Experts of a small language model: vocabulary 19941.
Below are experts of layer 5 (counted from 0) of a mixture-of-experts language model. Rows are named router (the router's row for the expert), gate (a neuron's input weights, with its number), up (a neuron's input weights, with its number) and show model dimensions 128-191. Each number is 500 + 50 x the weight over its row's rms, rounded and kept within 0 to 999. Numbers have three digits each.
Before each expert's rows: "comes after" lists some tokens at least twice as common just before its tokens as in all text. This comes from a sample of Wikipedia text that the model never trained on. Tokens count by the router's weight.

# expert 3
comes after: " of", " in", " to", ".", ",", " is"
router:503561412417461439433541541534508432546489527453447555511472490576537546571522530424509515465542501471437494477555436555575391521457417547573474492561504470555458435446457552441437524594494453
gate15:474561595441522558521469473459538497539529485477467539409502552447460446476476483452571558544550589529485526462564527514492655557545516586474426464525513509524415539519410422556439472449509464
up15:469502524513553456586455446552442550651507569497499419582507505463587481509466513493502423539425450514441548539522468452486483479478560511442523448506468485551376546434534464538504473527491479
gate16:517573493452465394553457508494465479470496439467590500619630523458479477544400490526457514519415555544549475498455476524570542500484434497531483486532533553452528469550491511538550526404487450
up16:497506512568540601436572456513498498522492574505413465433418512534496484390561504495497422520529408454527598450513491500435446545499588432490486523496424520551424527470450488392467441537440551
gate17:457509452502562599528520513535468497465516466576439481414473496554443486518467577493478495564506513444453448494506521490517470501552475515519540559562573555618508524492459563521620587497518599
up17:445451531567501515473473518523529493520443523419475528456520483550507510472493509608592526578467608578480534465633523467524468500475534500450550518424486397481491504575536477443471454450534539
gate18:465520490468486545546490589603513477471438512540463554482540443565505521544463417566495564535574491464505550498478484448490554492441449563448597444457481535532501549444487466543439464478545532
up18:452469383511475487421495450520615502474481587538513429486412490486558445474554476476614473535476500487516447468464493597515552407521471513543487518538554481450570601523499531510557500538497507
gate19:525568607524490521537450576479496589488555565527516397508453437482465498448453497522459431538427495478525525481474539453553480525450444448437486496495516538489436575487454513554422585521467590
up19:517561611477438477515504535537501523501503538481504455513439426465471525467513502510464455512479528421604504484523549462544464559459408481500478573464481520498451590521459516493506600477424569
gate20:543465641562435500463500534433496523503477546564540445425461484488422538517423423503618530486476339467528530496475496487533459541547558556458540504571443451502410520503544525487481548591558514
up20:525570489550437494455522496485541435488433537517547568500478533388467498419487599519599501456524394475530461557517450510558507557441606497502563620572455445488465526532475494500452494521503503
gate21:492412644481484487574468407580406567490511511472481461530462491475464505415495457428539449494468443519436575547430547523492428506604494455463552586527476463497450540513526509485408523502451494
up21:466631443529533429441440654423571471514481466521455533537532556529534481573497490582406478503572617531585478498582425490487531503474477587553444534453543503482538444444496542489582478461565435
gate22:501469510441534480441589548510500499529425553504556515524458482486550426511437522500514449550476486608451342610419535448582480480505428461484520432500550539417451442436585512449487566398442536
up22:504462516525537429468365533514464534537553637446510566521532556469440626554518488533552549509570447459550552443492517527462560537444545466570540655554550524401582486500472422481493600541481541
gate23:535488521551461499504410501521539541520350486495476525519607397541507459500535461563447534577486541388477460522489498519528459506456535475458495624577466530534519483539495533406488499453436475
up23:557497494529455446475416527553532490414398534558454461550522423507514526545510506566444520569496591380451468515466487517540500507430482501457514576559460521547488525562476535447538476470424468
gate24:487510496518412445400430500519559543512504524559557503486534470536474521477633506473446386463513574535467433531443476473529505485548468463530489423513463509505536541463465511625469552464416433
up24:549504470455557591611600544484482452495488452490459530408483556471469535564428487546544604504550394504571576488537502505505505514486520521488573614467537509475423520483532496462533525528545515
gate25:654500441525485458494472592467633483518503521520505435512492589580469454492627477473434483534613519476454533486513545474625480532546501526437456545493447501409496413398558493479532507488596554
up25:637524415504440458600530542488513576469533558539412524408484502498462500471523422490512512508549497431458513531438623497484474563432461538488407571462487534501513499479490518513469453483553531
gate26:522498565461562574536513499570456545512534496493460505604446489471449438523451544454454513513470471535566456518468592597540432484593511530548504522500506602448476459434515489482439442444424540
up26:512506580517527602526528530511541541499581481440469483518446548491479320510447534457487547483518488507529523478506545534525399486552559530466452517592494570519529488462533556525539484437473557
gate27:536501517522518442516520512503507536523572459535484461440458584583410393486441532446393477535454567459542470478553594629475485467474578366524494632560422516580455566554487495514499567504388510
up27:451458456500489576518511470479521408485439597473522550567524472476571559519549487526550498523582487555470517519448444373569451564574409540473464431396573549421468448542513471495416446477584461
gate28:535596393427404557549450397505506516485554503433638438559373442472601503445585586465496458538506541504563548538503504517511523528526409387557503429408552579480504549454566492459496477477449451
up28:542565410465411470536455416502509546495499512462617421526432484415645504351629548468465500555489483469591543521508458528475442539604424475587526472437487567525544576446559457473501509507465418
gate29:494398473445490458547419523407555458481478517518603512465378552446443438514489398499499435489448498509397517469431501503468483477573443481470510520483526498453404535500440495558499498610480481
up29:493595521572496571419545465523469530494514513502398457528578463539561553467491578493504590492582512516563500525529485480502486559409507556529426497556486511544628444538581545476455518410463503
gate30:542520495492468586543517540483450580551485561535496512453438369551502475412444486527425465536536530533431454498395469450502558534470404515489485481559508489490527557424578511485564586459528405
up30:517501508489505550538531582491506545564478542462428490468426420519557462507514509532439496489530522503400487494434531439477608563448451418535570480571480516514467533520530537538495587494618455
gate31:547469498448474545485475458531532559563539497581485472500464619493478512482423484473412482605497522526486537470519471514526478545558459453427501531511466511526478565510458481457556457455432456
up31:517485506532490607520546537535556526509469473457455462634441497495414438476455546473492517518533465541499463428542545541505515465447498497462459497494520460571463486464558541548558490489473575
gate32:486519493520445428431427473483490469518488541412504504560548552500524502563532543584570581471355511560398489431504455512521514402510443589527442526470504479490448588449541534511503520466586581
up32:479489547443492463449410469544527526559528496491492519555480555476528432594541482517502583496395500528463491415538500459477535424497471547519474573455533512523447579438502522511487471463514618
gate33:523584491506488545554482461601459550447465502516468563553593497497487495493523485483463460480541585435456415611520491411554498542553442541484511515484505519528504540445556458525525515519561522
up33:533426512457520500474444489374529468559565467431515527465418488538516445467532497519463481502505457581580603437469545566479483440458578451515514476501456500504485520522450539495478470503469462
gate34:549560582452527531551591488467535516542454530531446584484543609513525495494480524532468487460563455446464533496492491468501520486521494564551571449541565498565451521477514484404550424530449467
up34:498658470481634561576493490477424473501447518523445484504466583503455564482531466518423606493437557478522461487455480455467488519511478533497502410515537499504515470474554477378561508453482502
gate35:525513562514547444518489502473414463527373474540547550515463481472462509519447546509502428548602446522451463531479488492539457464475471484491450553491475533461440521502439531579524557482456472
up35:484536552510512445527526503488487480468397464495528565467397487512465461516403586462505431494633436547472484570527470443512495505489489508423473559489447487452501566500459467547522577511479504
gate36:466452527513422501468545499481420524504511523498486510468413526585535575498529467534522470564548471474589444538463514466616487481532415437479557507478559476395518465567528456556486541559403475
up36:524486485552582522538402516459509493480531500524578538537560513419521467515434502459420515475449527554391496443526523510420500497518544551511507494523484558568427557416529513432552502420616547
gate37:423488489476571406590500438488527554494485560499493542441484457481429416507498515481434534473392500503549511542540467556515412513543529441526544452543443537455460590556481476502469457495591460
up37:401417438458531472507444454535577467509498589612431507431504520459518474466551498517509535507585538393539566551518539494430506504463543471440476542411501441487496432510480511494513539518485481
gate38:496590455558465548516467540550526453533525446482472603458457527486450480419460468504464514557569529417499525452502541526497576459507588477553495503565542549499519434480491505509536526486576487
up38:541425519505480522505521478461426551484510526493497454596624425530546501555479539473545444472487443583522479576506477476507407518472435487498517468538500467494479556514546545495480509498440478
gate39:430536476562482490499555484456517495518400489403442499576439588563447461500554476489593454451510510437614567464457450625472447487594658534532529504480500448469560503472489529447555471487576465
up39:498416488515463502541466507476493500466554432582486443420526429463602573593383509452470610572563465501444464572522514524465504529472368497406475555535506479566477545536554469533463587546481445
gate40:499547533560464400469435487455530480437518476449567534470480508527509476508495565544479448605466483548388465478422451547465444530522598555462487420551517520528426467619597405453544472540418505
up40:529359554565455455483422502484549491489544623517502463553482457467496486480496434414535467490439537561566452457522559506509561460423473529492528603599586507546461517439404545567465434458512429
gate41:601498515370563511421450375545572431469478538454492510530625486535558561496496435490472655530363532548459469489558507471522516462428483510534616502513551563521490503480482473439466556494526496
up41:527510567429488474414491404551591475457507463461597505480529543542540600491451450516455642507510550555445430481490516454519510537436462490450582581524536518438482598456556469414445592510583532
gate42:532565514461380512540430432576587489438422411528411597500498446437498494518465537473512501514435489476513493481450432532477503404476513413470577503593462559542564479544459505383503526487552455
up42:475507503449390509515417478574569449463485501521489566467462485423565463482472532486527503493429539474555510488529473563557479408483451430486570470544447561525527456582486508413521591446536471
gate43:520455458485512560590479463553518517482380502444535488620486540511505510465516411539530526462606508581552482553432507505487519494477501458523478472561489580471499510490442495509557635477531459
up43:480469545461453467477533497507593546463437554483484485455467597546471482423564542457400492546517422552382549451501486487486478498611495549598594470512496527495503499433461454513502501505528450
gate44:507546488490566426507550480505500463411461523571606490553496505576451538386433449510461493498504483484475408506466523508542574497558502542522363468524496496542476482533515564527420479487466529
up44:551601507524497497540489525520469478504454401383527540513539432570543534413522639532575516478507494571476523501460469470486546473587548519516587512539496560483499475489480476474602571493475457
gate45:433476458413508433534550505531490366531552486497422645501523513444438392498471584603507437522487622532446477430570522564482471520574578535569336523535587449489575488444549457442473503566531489
up45:461513466522472481590529429506480355582497557407497545544555473467541422516527439580487527518566586609455462511554555506462457527514534568588485504609513498461565546380530509537474468517500422
gate46:501501420505466673369461452527480505541516481559596469583490445438457481486522407447395524494453575417564528459466467547492537483531467442526465475535533378439552459547493514491544555536504569
up46:589588512503429449560529589579504546507454597476459504489507495534529496488574457516471515578516403490442499473551531484524392514393508498567511448387498623503519534393541443507477454500483538
gate47:501498558517458525496493508539505579578484453527449589484516595567511548486525425577526477484510430523401513538548522504480538537503558603512481575468434521360488469519494462514371589447581455
up47:465506468473449496504494565529505443575504526506558464564448465561445480465473485438496497454631575568540581550445474545457529478529487440447478494497556398597519490520479487501584392519412520
gate48:513458556524660503490472433531512495485566396478464547517555654409522550559551509418499495435496499488455428468514593507419558403411463470468604517439522539517534467452529441531493527458469528
up48:441582494493447530465518531514482521484501559440515503499466492566442395425522450494556393484455556423529505475567492453470451568607514487446422582469564567445541439453539487507479571483589517
gate49:507495544492557439473546423486429379510531484553508437576437471474547430549483540582486433526475455487572472457509554562476510411532452464510485526492547497547497524400491505517520504489419515
up49:493416473508472550532397609536573594518504570435490552466550531548417535466498495401502571464495480505447531554487479412491505570529586469487455455512455518439500497550522569461529514511566520
gate50:495455489493338534522438489594501525521416522531461515497516404537473446565436483536479458462511495596499452435460511442423485529499508472525479490483580557593506518497532498419594491468518550
up50:416497482478410532581448542612503517465471546497403536464521435480536483499517499574497461541565436516370411484515467549575533478484453470467520576493505516487515489499496475464526580512513553
gate51:451515480436588430548469581549520507571473497468552500507474497523467480508450423594541498614581573483470543515573488657503464479482537511462437530461487478566503479461575488570477507483463479
up51:395561526474564476504417416595500577583575575498482453490521572489499418513456491495494526575488507355572472499491450490569488566514515429452486604452471464518505511627536496469478533455486567
gate52:562397484491507503516597471530530462498543466413505509536533509465494481492512540516471461587499506493543461552488495470526506426517392475448568409515441442496508510514525477603472440527429524
up52:440563504556500575445418384521378538440383548531552439456509485464545542515528403432506497438481528518505546532513479512466482507493546514573572620467544534585426487494508558495514552551512535
gate53:551443578529409515498496502473496540486533512540511551444573483509499528468409495562438394542570510524413544542479437495484421435530536595457453518532544442408450503428524379455540449534580475
up53:476439507647407534506447521445430460514566488524493497459489543531463482489496537526563466456515486485497517464480455524343474525515521454518464496485468519577463491515422534485564620536580465
gate54:514521476468521549413514529429523494439532515509483528526441484489466412515530576430548524487492439466472467510454492515506484460551525481473552438540525522543485482483551430516524536544454466
up54:549474435460504490449555501410532500477528514501458524566437553517528459539536569436572602490441360563503494509424482531468462452551508474490597519529550547524448478487523476551549549565427508
gate55:485462461518414556455498549528587500510522497547473530413495532623452459519470521503466530578526535529520479484580491528540423497553552533440520570518559527449450562480419506444492464511546541
up55:489533507487573410492560504428436503479512424559564522620412505425484545466574540564512421540543436488540538545451579595430499472514416468512401516603455456540492455469507548540478504457518477
gate56:633500526551516498489490525469514576477517454499582479596460466443547483449548559496444510453488489500513548569500528481493585475463458597512508521478529496396553529557467453537536517488489447
up56:504575552443539517526472452531518486600538478538552529444481531403494483458472468559440455550519504572452409467546394572478542450415542461512417576482529419485382485418514414494439520486506519
gate57:437501518454517438485502499544549472470475463523425463525474558637415448501502464518474532483388527481472495567534478497410551450565511443492515545485537476485517514502521465471498562513567509
up57:417556487464552503482534478560451491480454513578456411540574384552517573508484376561559545473575516498446383479377453526514536483533531356510455508500554537571540468555522516418573600428463468
gate58:478530469465537507553464581428600492493352415410521482543496496554537437561502504508527590538592518476582401405527453493499483537458516497476433495375431531501485551562488543497508476448487556
up58:525544459467537454487420507499586488463355442368513496530450477531510449511505500523473575489580485469462433452443433487501504516457444496499492528421450479422522561497548524461558534481497415
gate59:500520517582580493511436498455487470454478521586520584431493505492491644473469437451464507516517434555453512548459504475473493536515429550446506433459503560543562522501519515571426562521428496
up59:467510442402455506523510495469523508479470480366548419547522537551521473468609510533470514571478553480492528503539510479649539490482447527570497442458485426540545484480466425523475455509494512
gate60:476544553423444433518494487444473504513457502512491516435559500507629461562489392525455546519448554472531550492499457486543459475502445490457447546472496496362440558581526418520462497435579390
up60:481497441506445487471512529537518506510393494477442525417504669528481496460477495488487551542580516522475544475512550503446545529438550528455499456539448451515502490381512482486438479525539481
gate61:438441503430470551515528501474536492421529548470511520432491482466528516537413456497519391510422595510565448501520482467378483563504390464481364490501552477467552619520456512496454466457589555
up61:439551511512449530506500519510517460444517526486598516390459521497515462511452464489471499563387593520461387475530499518383472466531467531446453544507471493468473601475471518489450613486539555
gate62:464456488502517499508482511539499528537505472583489483455448497578469589478572591464547512423489375494438514484495494550479540464482568484501496410426510528513500538471501471446533423437552554
up62:471511447453472494466508506481482493546521529385445491520632500442468438624456418561467494484548652493487509529540544465485402513501503543436560549538473440494507460557480478542548590544413578
gate63:499465529573534521527488526577443466471398512502547499457484450478517533502518435469553517453550427522483593443521478439510522419558492578526582555502557495477549466565526496514529495511525428
up63:549552440540468454576455530453535522479598473561524535598476501485513513454360481474436521525480557478551483451559580608515481463502449549451536434452472448606457515469403490547541531465429566
gate64:455465558514577502503482472515484518511495486635607529521494481498524427423518475545576526543448576477491468493442429584534419514501491448446537539574436509512521527519524475511574556384505437
up64:535533502533468428511488505470539435481502474449393467566450434492519529548442555385394556431549489535502525512491665462441540472468425574556466497432533459533461439439525516493416455551518570